{"d_model": 192, "moe_layers": [0, 2, 4, 6, 8], "tie_embeddings": false, "beta1": 0.95}
Below are experts of layer 6 (counted from 0) of a mixture-of-experts language model. Rows are named router (the router's row for the expert), gate (a neuron's input weights, with its number), up (a neuron's input weights, with its number), down (a neuron's output weights, with its number) and show model dimensions 96-191. Each number is 128 + 32 x the weight over its row's rms, rounded and kept within 0 to 255. Numbers have three digits each.
After each expert's rows: "comes before" lists some tokens at least twice as common just after its tokens as in all text; "mostly gets" lists some tokens that are sent to it at least half of the time. This comes from a sample of Wikipedia text that the model never trained on. Tokens count by the router's weight.

# expert 9
router:103140123119118103143115154096132117129062107120098121091155165156160172171100160145154155165190129148131144155107148112141132186148178149097133167081116144158176107102120094135136087150131140126077170098080126166162131093100105126130101085187165087124160055113136140157094063051129079059
gate12:134095121081108198172125101169094168106060144116176160141100097124121093130084111130152140131183105128093151165167110119078064191079161183157131097110150123076172137138133113098055121176133101091131117167119092133099122097049102119111151119129071106084047144053092120094130156129158155148
up12:132138131101097198114125060130149136117170136113097125170190128089113092122138146160131121112147103139110118177044132107151089160125187175181097138141168144100167066119082086142132117151132116135124094153075123091110108088083153130160139142121093108131109123168114073155152060134113127144
down12:127076130135158096110097131160121095141151098140086140113129111124040073116116165168197111121179091138103125152087114104108123160143128158062113062152134050108133155125133126066171119110134114149115075092155098088090105119187150119147158161073099165068125128085130129164166159147088113129
gate13:163164123103077087137094081100119120155118090129149134119185066098136134074160134112191110122147127161152123208132197160142192104172142107119136173095121103160163161121175094172094103089159156105191136057168121104109129131066139126174135121098094191091124138118141091140165167142129087092
up13:187089056109139127102108125089120110127154164091179171111134138108173111143138065093142126146206119160128119195166052131093112109150089149168063093149140125166177127124102077161104102127119128130129160112141125142117165175095151138104150074083171198102113168130179089096150111135128162078
down13:094115134085186157128109100130104084133121133122144100132093143143098136151112170197074104133070137157147172098084118124096152115068114154101113162134138162123169132137107087080138180124162168141138038133105151088110108108126124165116135141108180154130071097115099181137107078159152134145
gate14:123123097160188173132165088090081104082060100108096078124133160086093130124126175152090166146127134146106107078173121097132068142109103162123125190094122154127043124109121184124139124090072155155169122111058142153114088132111159005152129119146157204100105122187166127157092179144111126127
up14:173135151084086084082123132123155118147170163127143158125144127153161141151157132103146153142142155147105140111085145150119171099230164100152139100120159076127171079145139045150077170156216116139085201124148118164148148101162100165104105164113103053120117098094122197104116108148150122084
down14:100082171155117092112183148136112138106191153136127081121135130127183174083094200186097109135127124125141123158105104125117165061132129127160132150186109151090122204097156163104144138086110124129142156103181150144144170104164151165068130155129152124141151108077132142112105095182123181093
comes before: "of ", "(", "in ", "and ", "States ", "for "
mostly gets: "States ", "Order ", "States", "Academy ", "Award ", "Register "

# expert 7
router:146174162093118098136103109146170185124160153123090103148086070145165168080131147092094147151162107110139189133146160129126182174161111142145181142117090128125136140103123137172188137151094133131097159106150168186155095133149069106132097108100093133134152103113162115123131115146105138153
gate8:138139077148119104200139140126149132177176091104150161100124169123143182134206179181095137131118120120155155162096135127084108132110153145093156097125144104135080125080159141096104098191093071192180147162154131132088097171109108069160130123198048128135116107118100095148153152091152169158
up8:150152106135109144139135077141150177171154154096106125071081150107105226098129118194166085145162102117124087110116096160140144105110145170126148125130137193142151122092180137098179167157139112177122127185139116114141140133163158078094103085116124115078161089113113097100197084141140166112
down8:149102142151121149096122177164130121152156190132100137134097109157112167155127139032136172141221150136120118146132127133126102140122145137147138107090120106170095085152170184102151154119166127083144089144122162143117106092128184146143116133145164108105103153141097123084162104134096142112
gate9:194162082140038184171168139167194113149135088162148101161090156134093153148139162067110167152148125138132183131128135119183170123144123112107155122157134104105185144137122128041118136106133183033127167129145155124104155136120174142155117164109117131090188116089130130068156118166122138132
up9:142132161103143072120093124141172186160095127125088111136154130063145176123098175139165153068114076155081106109101176100106170089136136074137101158094102091099059155053162164103132135187138074093131075137142185132086109136167155197134166198113073059129107116131158097165078163098116111109
down9:124058190146079126089109139144128149152142128110118168148129073149127145112109118115108130134149113134089073140129139121089096141140123158125082115095057150145200102140135148139147090130039174108174091110115071145153119186126124132146106143001178082114132126175162110219162111110184113132
gate10:181182058166099147120134153130157159113202123154148134134109156086040078104159147118101093159145077121139109155131158156150125041152101128148113154100166161122140142089164142097152092156161136149108156192113121159149132146143137101090150102080114203114124107110131172104111120190111094136
up10:122054146067138122123114152098115126119061177104132102152171119149188135156096120170136115169088176113075191131107134062128167164121166178101106160132123087139163161132085153112158111087139111117169141085114179100128132147139122144108089132210116131141149112084137131115157131057174151105
down10:146088140106113132107131086134156104240105115149167116108173121143066117111168135154174137147082144070096116113132082115153162102124159103091085120195194100192058091120125150138118114143126149145139095081155147149165133105120141128136119180136131121163167125100124130118119181117142140153
comes before: " ", "\n", "| ", "==", ": ", "Candidate "
mostly gets: "|---|---|---|---|---|---|", "Born", "Personal ", "Binomial ", "Species", "classification"

# expert 30
router:157152151163115155160121186156113121186067116159177097101137147150172101179162146088085117080099107096158107108113108175122076171137075115094156177134110083116143103138087084114173090186068135136191160133156115125106142093167137144164095152105153170148145110132059100082159135094151157168
gate7:079102156138151056193145188108145081166144123072115172091155095079156131132120105162133126105141096162163124161092120115122126170112136120093068132157111162185129143055144103142114136163094188201128177115152122152195058129104064124126090076168158161122178106105115180101136168113087126142
up7:142105098095191070163152120145118135162080189136121122150169113135172134094094099080176194112137079144145087143147172125166123182141143134091171126136133128101117158142151127172159142120087145135101160101075210140122084098148099139083133144172141223157075124146101144129086112099154150104
down7:137144133149164150066117065161109157152116101161120073165125067121151166118133129099091112101083162125161141173138119101098159101093141111205095101182092092165100169071118146094130077135119168122162089185098117131114165177063116104103126173189125074125116168096142121166099166084120162168
gate8:117083068120206066115159089123102085096154132122065121143122146168174108130095100127173146089116128139135162108144154081102144084133180184196156133137078187053158126143160138099113153132131065085131175154138146066097092117189161159107077138157168110166101136101139121103090089142132156052
up8:140162110100132050093141094149139129128130159137139104123110124162148091089062114110149106121096107143148157100131108104120153102139141214161106113158111088078162112141156121098113136121138050100158156144126164094138122133157150097155102172132145117154124153147164142079137091153164174089
down8:119120127082091175036156155142119109101179143130124157068139124129094098173123128126133086152182132121089152217183120184088115067123121125118108065137160141121117115152139146144082147132166103128116148125134135149147117137113097188122062108091169097085146157078160151140087170119070114114
gate9:125135194155142105115126061157169095110139177204149111128123186088112074172105148155133135121118136147167094134089101091135095130169110148123092164084144062131142115140111036083124124134126110040138137091132072115135120156182133155142104106121079127131147137143203120146177107062149145153
up9:087116188137119137128102072206126119117140139163170176118080148146079077102137150154153094137130146131168080091101142064124119165134102155154118131145112047125167067144136098125144077120132128070167123078118093080159143125144160077116113169168091122144138127118170092099163090058129138112
down9:096124187130123100124130197161090097159203125150126180197154094160093075097105160145147146106132129126138099109108103100117164113114141139084101094123098122155120111092108169069110161133151171063173169127146115113088126069134142124161111135111129106159127107166118103172128177151163167097
comes before: "0", "5", "3", "4", "2", "6"
mostly gets: "201", "196", "199", "202", "198", "197"

# expert 4
router:163094177077067152079167124146128093123154108166080102112175124150115078162170188148125121128190111103153191132070098136095082141099099132094178182169151131145156111117078081075100107099103115180175162103145099108120096094106166158137084140184127149167158133186107111098127090165123100090
gate5:154111131127142130087129091155130105115104064136144125093136103112090118140139143193160156111125113147147097130075156153079156148144115117112104173137127126092135143144080155129070117057169088215151126160108148170086147117134155104185101123107155076123170150128170129152177143135091129072
up5:126147096113111107094116143044156156107169154131118143152194143100103105143157133094125144087164129134106142131123079079138109099122121084145137039107167119127128133142222122118094158070125188157071123107156142149104088123127133187135155145135090149149195091080078090120086120110147116153
down5:132119169112093113120151130135150074193188059158100183149126181210151148135088147159062116118166099194103166170143120140130122106165117106151139114162124169103149152055105165155096134152126180168141075172192112109127092135130131087167144170132128133117139117143112113086075206091170072178
gate6:137098148149184114134058124114080157135092146127163093063048140142153078123185150122134176129153091178154161139085125140118131147152148143157157112087135125114160139176162140142094120052098115124125148097131111124143092155131140122163094147153138192107177167143170142122120156084132105103
up6:077120101182136150197098081069119156138094203088144068143238139049141203155144088177169177178089143136107123107167095094107079088159121130162097115154076123095140106149104126117146137154132161115112100147123118134133176087115114171144123128180075118121171102103142101144078125098115152104
down6:178145095133160136132086077116118095128138127121097124174095137122184130099123134136073070080111094139133109214153091088132151128165105100182206076121082130101136117085094131123092163164131121151121151125150107148104163131146114175135164117080146127134102109071188137062118129119141054065
gate7:164102147100089085105138091086076172101157106140134105104158107060065183088114134102100107143167105099133146097087108113108209142103165155103115077140179097132125105152066154065180113107132096122125124098080162111127101129203163093116154148145148144077148144129146077178126128102140131137
up7:161081133158057149113087106134064160107190116105161111117138158145076084116093212153108106083184141179163141132112100096141124141081151106130118141172162093129115134093079124099135155068105126218156131158172139131130126099145200122162096117114095195087164129149175112136150105102121160127
down7:053127100102175131170095146096172098088131200125142113153086130157123142074079144133117125097091177129129121068102135165164142186120141130075119116116120118166113091132139157128092098108100081112115150172031151109096067121125087090035137098156107163127104141139117098134100169103128115099
comes before: ") ", ")", "-", "; ", "/", ","
mostly gets: "MA", "CA", "AR", "IN", "mathbf", "CO"

# expert 13
router:157103120133143148148151130080165142102106151104081073103103098097175099188117122115090144147158158121135148158146101153096086163139114175078123164188164133108148110049101132139114083096153149086151145094103058059053167136105190099123107156161195141145150073139132149119091144096104103135
gate9:136081118131124147124079127175160175131176144176150134173121121128136170125152205168151177143128136164109097091144053110126123120112138160087142124144084117156189132188086084077145179110103148133179120090090067174107079124151145091064118110164085122117111128068115104118162069092116103121
up9:136107106095123143134133095211117078130195116125165172189180157155114115125154094207148099135160139102195115143156116170110126156150120155108128109144117144130114129157111108159157142129106099153157080162136161147093158092084112138101149148111128112147123108165118083165122095151071053096
down9:141158148074119102140119127105098094134148085158094124120051158165103096084166130128143124157116159154172115127182096024155123112111152126115124094119106144127121174085105123083176145073175089169106085138159126116126135133127096158118136098109139052124121139120150044065160100098170131218
gate10:185117113173167168127135138123109135134109110140075135114112167119075112103201086202102104069165110141128144118077182158122069136123155140121132077111102123094099142102118110134099149162107117124206055159113123142130136164142214081138150160189153105132138097155151110190169090148135117108
up10:104113160057092129149163096141173135099155104113175136128181135157200143114122114038179121161121122096106157122182115119180141106109129125117142139140142132158141080155145132137115117084156131103075208086149123098159130144103092203088105145071150199129178156111121121084084127138188180139
down10:147146172157154082087105099119150143119207108072127186141135122153137054095119135095144134135132060171143185150183152089133150105179115142056118113198107082130149141141124151101117114076081096133157169138143174110153122146127155103104087090108100159125128120149170099163150149103110145135
gate11:087111158149114164066133158119106119099177130079185156144103172070154099139153116091079144137141119112169177082115157090178170169166140170097148144133127181130092127184115086129100087123094140190162146185185107150079138161145095129174088169144156143175133215147075142153162141092137107101
up11:158088176149093172125149143160180119156134130099154104148161136169156153145113105115048161091120159104151102180150137147166134158107170118107140146085136068113187129153139137126123158113130124169107130169072092150127124123172134116114153071130163102122114104111157172150071083127118133139
down11:136156080182171163106168140146148096125138133125132099146144061103105111112132124078070125142110096113144100140127145113115096173162122155125137207126098100195096147177111117163111158174114168129110112190129115142116156224111150155142115131146057156087082126150138091163089115102119142109
comes before: ", ", "of ", ". ", "(", "°", "Road "
mostly gets: "north ", "south ", "km ", "west ", "north", "east "

# expert 2
router:189121120117125126136168138129131155130104126106122054091136140191128125163071163096147115185114166096179125088062090140141089138120115109085130164146136121142138155079100115125178157105127088129130111084151081051103173123144166149116123129146181074139137137131108148121099146191100113185
gate2:085060100134129098119137141126131153130101147137107145158131157081093119116161090142148113063145080158119177175166226111077123144120147096150101085144141101179124139139068064117126102164222106159144040090125127099167125150157105101106137138104180167142117109129143135161135170044091179096
up2:108148096132157082154117112112106111139156149090103137094116074151147093156153135112137128034084104157107129107109122155148118150173122062133166132133135075173114147146144129133158174066156056091080091146132154106129106086146143139128112093098071093125102172121112170125131101120105167099
down2:118105138146121125156166156148103107135098168110156123144109133142165169106081172152107148141067162081062173081113157084077124165130152142081095145140163153075181123159144122157137163122127114162094130045073101125141141040131147139182210113190212078122108100116135111177135160138151076064
gate3:129119144154126154096103109136102090106136095133108185113104089146055108101136141183163174112123138088152147110098090171146131152167148137104077097167082132092120131100123135088096137148139159110157172143060170184175109124183104127132139140100173135128104099153139124101149127106174129090
up3:113147097151137140103123103162104091166115074130121159115150109113129083107168125159170134166141140093076125120074061163093099140107113157126084088137083154062157126137114178128113108188104101081123129145109135144156092121148102132099121145125145111099107147135200163204108148110142161111
down3:168146065186102057091115090144093038162134151084134103106109175113107128147169108134155174114097173097092055135120089111109102056107147154167140163125132101124127103083132126142098117146125107036100144124111031128129169155146104158107115116074119107159142131141134100137098124109078189142
gate4:137143135167136140115098170148111139105107153105167153152188177095094139097144151110152142127176168119110062082149131083064158098144124157160084156084195120153128157163162139162189137145123149169111152125115150102119068100142112170092128110141126129177100073148168136111150062142068111186
up4:135129131065116132134166140127182094139114155152086134112080126133130076161104101133113123105124104156104182128137181133168141136183169134159181080129075188123165146146146179114116164112108150083081125115134132160033151113145139172162095184143106119105175110135123087147112153166137136116
down4:151133181124109113137124177148121136121171138132078079102149170121125147131102186140157118105140123101117153056099068112119070113113100140101116124103069067159115173152149158164194076082107078102124070138060138172153054133095154151154116148140159148157152097104145180154147089125144082092
comes before: ", ", ". ", "|", ".", " ", "; "
mostly gets: "however", "society", "himself", "However", "forces", "keyboards"